Weights of a small mixture-of-experts language model, trained from scratch on English Wikipedia: 10 layers, 32 experts in each of 9 layers.
Below are experts of layer 6 (counted from 0) of a mixture-of-experts language model. Rows are named router (the router's row for the expert), gate (a neuron's input weights, with its number), up (a neuron's input weights, with its number) and show model dimensions 0-191. Each number is 128 + 24 x the weight over its row's rms, rounded and kept within 0 to 255.
After each expert's rows: "comes after" lists some tokens at least twice as common just before its tokens as in all text. This comes from a sample of Wikipedia text that the model never trained on. Tokens count by the router's weight.

# expert 8
router [149 100 148 167 156 136 113 147 153  97 182  82 135 100 113 103 105 134 105 113 162 123 159 128 166 100 122 158 125  94 125 117 156 103 117 128 186 128 107 142 103 109 128 114 116 146 131 121 152 144  82  91 138 126 103 147 126 135 122  57 108 115 112 142 110 131 129 117 109 101 162 147 119 160 157 162 128 140 137 132 161 131 152  91 111 175 142 112 169 150 128 125 149 112 123  86 121 123 130 103  95 123 124 145 117 152 142  79 120 131 171 120  83  85 130 105 177 119 115 112 150  98 122  95 129 132 115 127 131 118 154 153  98 135 137 131 107 119  95 148 138 108 125 150 137 129 158 101 128 144 135  98 142 165 110 100 121 142 130  92 139  83 109 150 127 150 121 175  99 149 160 147 151 152 176 155 165  98  95 166 118 144 159 117 125  90 142 112  98 143 164 103]
gate0 [111 107 103 102 118 123 128 130  96  95 102 129 110 101 121 109 152 133 103 137 137  81 141 126  68 115 159 128 116 122 131 135 111 125 131 107  96  85 113 133 109 151 137 197 100 145 156 116 175 166  86 149 120 149  90 146 121 150 149 147 141 133 151 128 127 109 130 114  68  94 136 148 114 145 137 166 165  98 136 119 110 113 179  72 107 135 148 150 125  84 139 120 172 104 122 121  97 156  93  90 131 139  96 137 181 147 155 114 116  99 128 159 160 117 103  97 122  89 116 148 157 107 171 141 106 144 115 143 135 147 136 120 119 163 172 125 122 105 120 132 108 136 109 114 112 160 146 150 145 156 143 171 137 137 117 129 111 101 132 162 102 121 106 126 148 112 103 183 149 140 128 127 123 127  95 113 142 169 122 148 130 170 125 106 126 156 112 152 139 123 154 178]
up0 [183 113 164 116 115 137 111 148 132 143 152 134 106 110 138 183 124 131  61  75 138 134 127 100 126 113 117 123 137  77 131 162 143 140 130 132 149 110 140 127 140  97  94 177 116  88 143 115 171 142 164 126 173 102  86 144 164 138 126 140  84 125 112 159 155 143 107 116 156 122 120 165  95 114  94 152 145 103 116 133 146 164 129 124 119 148 163 132 102 139 145 139 116 135 121 113 140 139 126 114 124 131  72 165 131 118 116 147 129 140 165  91 131 151 104 116 116 124  94 159 189 123 133  83 153 125 111 144 121 143 107  97 105 100 132 141 102 145 155 142 108 143 155 108 163 129 144 118  83 161 164 152 144 140 154 144 123 116 141 139 116 200 117 100 142 105 115 134 143 127  80 118 127  91 127 142 136 122  86  91 144 124 123 133  72 151 142 126 117 148 123 137]
comes after: "\n", "\n ", " /", "amily", "  ", "}"

# expert 31
router [134 108 172 157 181 158 124 142 175 113 153  91 145 131 127  85  84 160 147 114 157 108 130 130 105 108 135 162 104 110  97 107 149 102 106 118 152 118 114 152  97 100 121 130 138 146 116 130 182 146 132 135 109 154  77 126  94 113  95 132 125 151 127 155 116 130 111 111 126 131 118 151  87 124 141 151 110 163 144 131 118 107 153 121 118 152 138 127 148 142  89 147 146 134 163  94 127 155 150 123  83 120 108 108 119 156 126 100  85  90 139 139 101  98 103 128 149 112 145 107 128 121 118 131 161 124 107  84 105 111 142 135 100  81 116 178 103  98 115 127 147 132 116 144 116 118 162 134 124 160 117 122 128 132 119 118 131 107 158 135 138  94 141 139 183 150 126 142 127 147 169 141 157 105 111 168 171  99 113 146 126 150 157 100 171 120 133  74  75 197 133 120]
gate2 [111 128 148 137 128 167 136 106 161 122 139 102 144 126 124 102 163 108 145 146 119  77 166 146 139 125 141  95 108 149  92 147 141 111 122  74 132 149  90 174 131 129 137 124 119 146 139 143 148  61 170 155 124 129 124 137 117 104 156 116 132 156 101 159 141 112 135  99 114 117 154 118 116 161  92 108  73 130 162 125 106 127 135 103 160 151 166 136 131 156  88 155 132 129 103  91 123 139 172 156 116 122 123  90 123 134 128 131 126 102 159 113 138 143 138 130 103 123 174 165 106 177 125 128 147  88 114 103 129 141  96 110 112  98 170  98 154 149  54 127 142 150 124 116 119 136 165 166 106 148 146  98 165 124 138 132 110 144 133  80 155 135 108 166 151 112 129  99 119 112 122 162 121 112 191 144 115 127 132  96  82 132 110 145 142 153 147 136 135  96 114 119]
up2 [115 105 169 135 133 155 183 128 152  92 152 151 153 115 131 113 173  94 189 113 150  89 134 142 112 141 128 117 119 132 142 165 133 133 145  97 134 153 113 155  96 128 168 129 124 141 107 131 130 105 155 120  91  76 137 118 135 108 155 125 112 154  81  94  88 113 155 136 102 102 138 129 144 124  86 131 104 130 152 137  95 140 162 117 162 102 120 137 122 176 115 117  80  96 143 107 110 145 124 131 117  87 111 118 136 132 125 116 153 113 147 127 137 152 125 143 108 132 154 123 111 139 150 113  74 113 110 109 136 139  77  89 154 111 188  96 177 158 129 151 101 144 109 133 141 140 157 175 140 120 170  96 164 138 147 111 152 165 160  99 125 141 124 166 158  90 139 164 102 115 110 158 126 108 161 126 127 106 119 126  91 135 105 140 153 137 119 150  97 147 127 113]
comes after: "ed", " in", ",", " of", "s", " on"

# expert 28
router [153 117 170 144 159 152 104 130 156 115 119 111 146 141 166 138 120 170 128 116 145  93 144  97 120 104 138 144  99 102  93 144 149  97 116 112 174 134  98 146 101 121 105 120 109 155 144 127 168 159 128 141 143 165 115 141 111 130 125 108 139 147 102 146  90 107 133 119 119 148 151 177  94 135 129 153 127 146 145 140 131 103 138 126 113 157 140 115 171 154  75 116 170 142 153  86 151 107 139 114 107 137 121 143  82 119 145 114  69 126 122 118 108 143 152 110 135  89 101  77 124 142  88 147 109 140 130 115 111 128 157 158  91 132 123 120 125 117 102 147 146  95  99 151 131 161 167 105 139 121 142 103 137 148  85 133 141  91 157 107 127  91 140 117 164 179 112 160 114 152 152 130 135 115 143 134 122  65 114 139 121 135 170  96 170 149 157  94  73 162 118 111]
gate1 [154 112 143 158 171 182 132 109 125 103 124 141 121 144 139 107 144 133 136 119 146 121 146 136 145 121 187 158 145 114 114 105 156 119 151 126 171 152 113 106 122 147 107 170  77 102 109 131 129 121 116 122 105 121 133 169 135 143 161 157 132 113 123 135 113 123 151 159 138 121 104 146 145 160  75 153 127 172 106 143 114 114 127 128  81 132 106 117  81 162 134 151 140 138 152 105 122  84  90 132  87  83 153 123 113 142 112 121  99 117 148 134 139 127 176 110 130 133 152 151 134 129 117 113  69 131 135 151 106  85 149  98 151 125 153 133 123 113 146 130 159 138 114 169 102 121 137 154  83  87 137 133  71 128 127 149 110 119 126 111 111 142 124  93 134 115 182 178 177 129 151 119 122 114 142 152 166  96  74 146 129 148 124 140 106 116 114 112 123 115 134  59]
up1 [110 117  99 128 158 145 175 101 123 131  86 116  88 119 122  98 117 140 151 117 108 140 120 172 126 108 167  71 115 122 149 126 127 125  91 119 129  94 141 109  95 104 100 157 147 109 133  80 135  79 125 164 117  88 125  87 113 131 156 121 109 161 112 149 133 112 142 168 150 136 105 161 169 111 108 149 126 143 146 175 106 137 115 109 113 135 100 136 147 148 145 139 130 156  99 150 116  70 106 116 137 134 138 188 119 166 132 132 150 128  84 154 104 137 141 158 165 167 104 116 156 115 110 107 104 139 150 119 111 137 161  79 130 145  79 112 133 134 114 187 125 118 151 123 150 128  88 124 139 156 149 120  94  95 160 136 140 118 130 127 147 127 133 157 161 147 151 153 158 135 149 130 106  97 144 103 158  96  95 135 128 128  65 127 131  99 131 126 109 156 150 132]
comes after: "ed", "ated", "s", "ing", "cted", " such"

# expert 24
router [137 109 136 136 163 129 108 158 149 117 151 121 121 145 128  81  86 140  73  80 138 138 147 124 127  98 112 146 116 106 101 120 155 105  93 155 122 132 148 148 103  99  83 105 148 139 111 110 159 128  98  99 126 170 107 139 112 127 109 113  70 148  74 125 130 102  93 115  88 111 149 148  89 125 130 179 100 155 108 137 166 124 150 123 112 146 140 150 154 155 102 128 142 125 108  97 158 135 131  99 120 114 145 155 125 133 146 124 127  96 130 130  82 119 135 132 170 137  96  86 137 118 114 123 106 166 126 110 113 133 155 175  94 115 123 178 148 101 103 162 148 156 123 164 123 174 149 165 166 168 133 106 172 133  97 121 107 116 141 118 166 135 145 130 136 151  96 141 136 145 126 146 122 133 122 178 135 117  90 167 139 146 165 119 142 120 127  97 114 156 159  99]
gate1 [117 114 148 128 144 113 142 138  63 128 122  86 133 136  93 102 122 149 144  96 155 142 153 109 160 133 102 131 116 109 140 151 160 126 132 149 123 160 152 152 153  96  74  96 137 129 112  97 151 120 142 118 121 129 111 154  97 113  90 127  99 101 108  99 152  89 135 125 119  86 117 129 132 136 149 142  95 147  90 130 144 143 169 111 137 161 171 148 149 135 142 103 145 144 107 129 145 156 143 150  91  94 147 150 126 124 129  88 126  87 150 146 114 174 161 143 108 167 138  95 105 134 103 121 127 163  87 101 107 134 104 152 113 165 138  81 137 155  90 161 167 122  97 152  93 133 144 117 177 111 157 112 170 136  57 125  98 110 134 134 167 123 147 123 135 137 116 126 121 159 116 168 139 132 135 139  93 154 118 194 122 129 143 158 113 124  98 122 139 115 126 126]
up1 [106  99 144  91 160 124  92  87  53 160 161  91 137 124  96  98 149 166 135 121 147 146 143 104 150 101 143 112 169 146 134 146 167 149 143 130 130 154 185 153 147 109  69 113 131 138 110  79 148 113 148 170  93 121 140 136 115 138 123 101 116 116 134  76 150  66 122 106  99 127 146 121 167 141 146 134 138 143  82 149 155 104 142 147 147 118 133 136 147 126 141  99  97 130 145 160 129 150 142 153  94  97 132 152 121 129 131 125 152  98 142 122 132 154 158 109 135 132 113  84 114 177 113 137 146 157  96 110 107 177 141 105 113 135 100 183 141 164 146 126 125 111 114 136  93 126 138  98 169 102 138 113 163 138 110 118 101 122 121  86 138 120 164 127 126 130 139 108 104 148 138 162 114 131 119 162 117 125 130 153 127 139 141 172 104 121 104 149 125 102 125 116]
comes after: "a", "i", "o", "-", "an", " K"

# expert 26
router [121 115 139 158 153 150 127 186 150 164 158 117 158 112 128 121  97  77 105  85 115  78 122 124 159 128 146 134 104 100  68 126 122  76 143  99 170 148  94 123 125 107 119 142 151 149 157  87 145 127 117 117 134 179 127 141  92 114 109 112  93 136  91 122  97 127 119 149 123 112 126 134 113 131 124 140 132 139 128 115 166 100 136  99  98 149 117 140 153 158 132 142 174 135 137  98 135 131 116 110 130 125 139 135 125 144 172 130  97 122 123 152  78 122 144 113 187 113 138 122 108 168 143 128 123 141  99  97 119 175 127 168 116 110 130 128 127 105 118 135 140  93 102 157 182 148 131 136 140 161 121 101 147 163  89 125 118  80 124  97 158 152 120 110 155 149 105 159 120 124 176 138 152  83 125 144 153 157 113 154 111 133 170 123 142 135 140  77 126 156 147 115]
gate0 [ 98 137 127 115 109 162 123 142 113 120 149  98 114 115 103 149 106 157 145 150 128 114  88  97 141 111 162 152 107 123 134 118 122 132 133  96 134 185 119  93  81 137 139 134 161 114 123  94 130 126 129 117 150 119 141 142 133 154 157 116 117 146 163 105  90 175  67 124 108 148 155 116 136  95 127  96 120 154 169  72 118 169 149 122 174 177 109 161 125 144 136 142 146 162 113 112 105 100 119  70 155  90 121 144 154 117 136 113 131 108 117 133  93 149 119 205 125 100 150 121 136 144 138 149 158 121 102 123 139 111 147 138 139 130 122 119 154  83 154  95 105 127 117 164  88 138 136 123 157 174 130 144  85 112  83 110 120 155 109 137 121 136 155 133 141 128 123 140 138 131 115 106 138 102 142 124  85 195 127 120 139 134 123  80 168 124  96 121 119 111 153 136]
up0 [ 93 163 149 137 126 117  90 107 123  86 116 109 134 153 137 106 104 111  93 117 203 136 155 123 152 130  93 110 151 145 121 139 139 129 123 118 112 117 175 123 103 119 134 155  88 139 128 137 136  72 115 146 101 168  91 103 105 141 126 142  88 146 132 151 187 113 123 142 106 123 123 116 118 155 142 127 108 116 131 100 119 160 165 114 119 142 102 149 138 124 120 142 183 121  93 161 111 152 103 190 125 112 116 112  95 158 152 151 155 162 176 120 184 160 116 114 105 108 124 131 135 125 155 119 148 129 121 125 123 108  85 127 163 132 118 118  87 106 148 113 123 114 153 127 120 123 107 154 129 125 148 117 115 138 154 144 115  97 109 141 120 106  95  97 147 133 187 159 125  87 171 147 106 130  64  94 141 107 103 133 153 120 122 166 107 106 118 157 148 142 158 124]
comes after: " to", " was", " a", " the", " and", " W"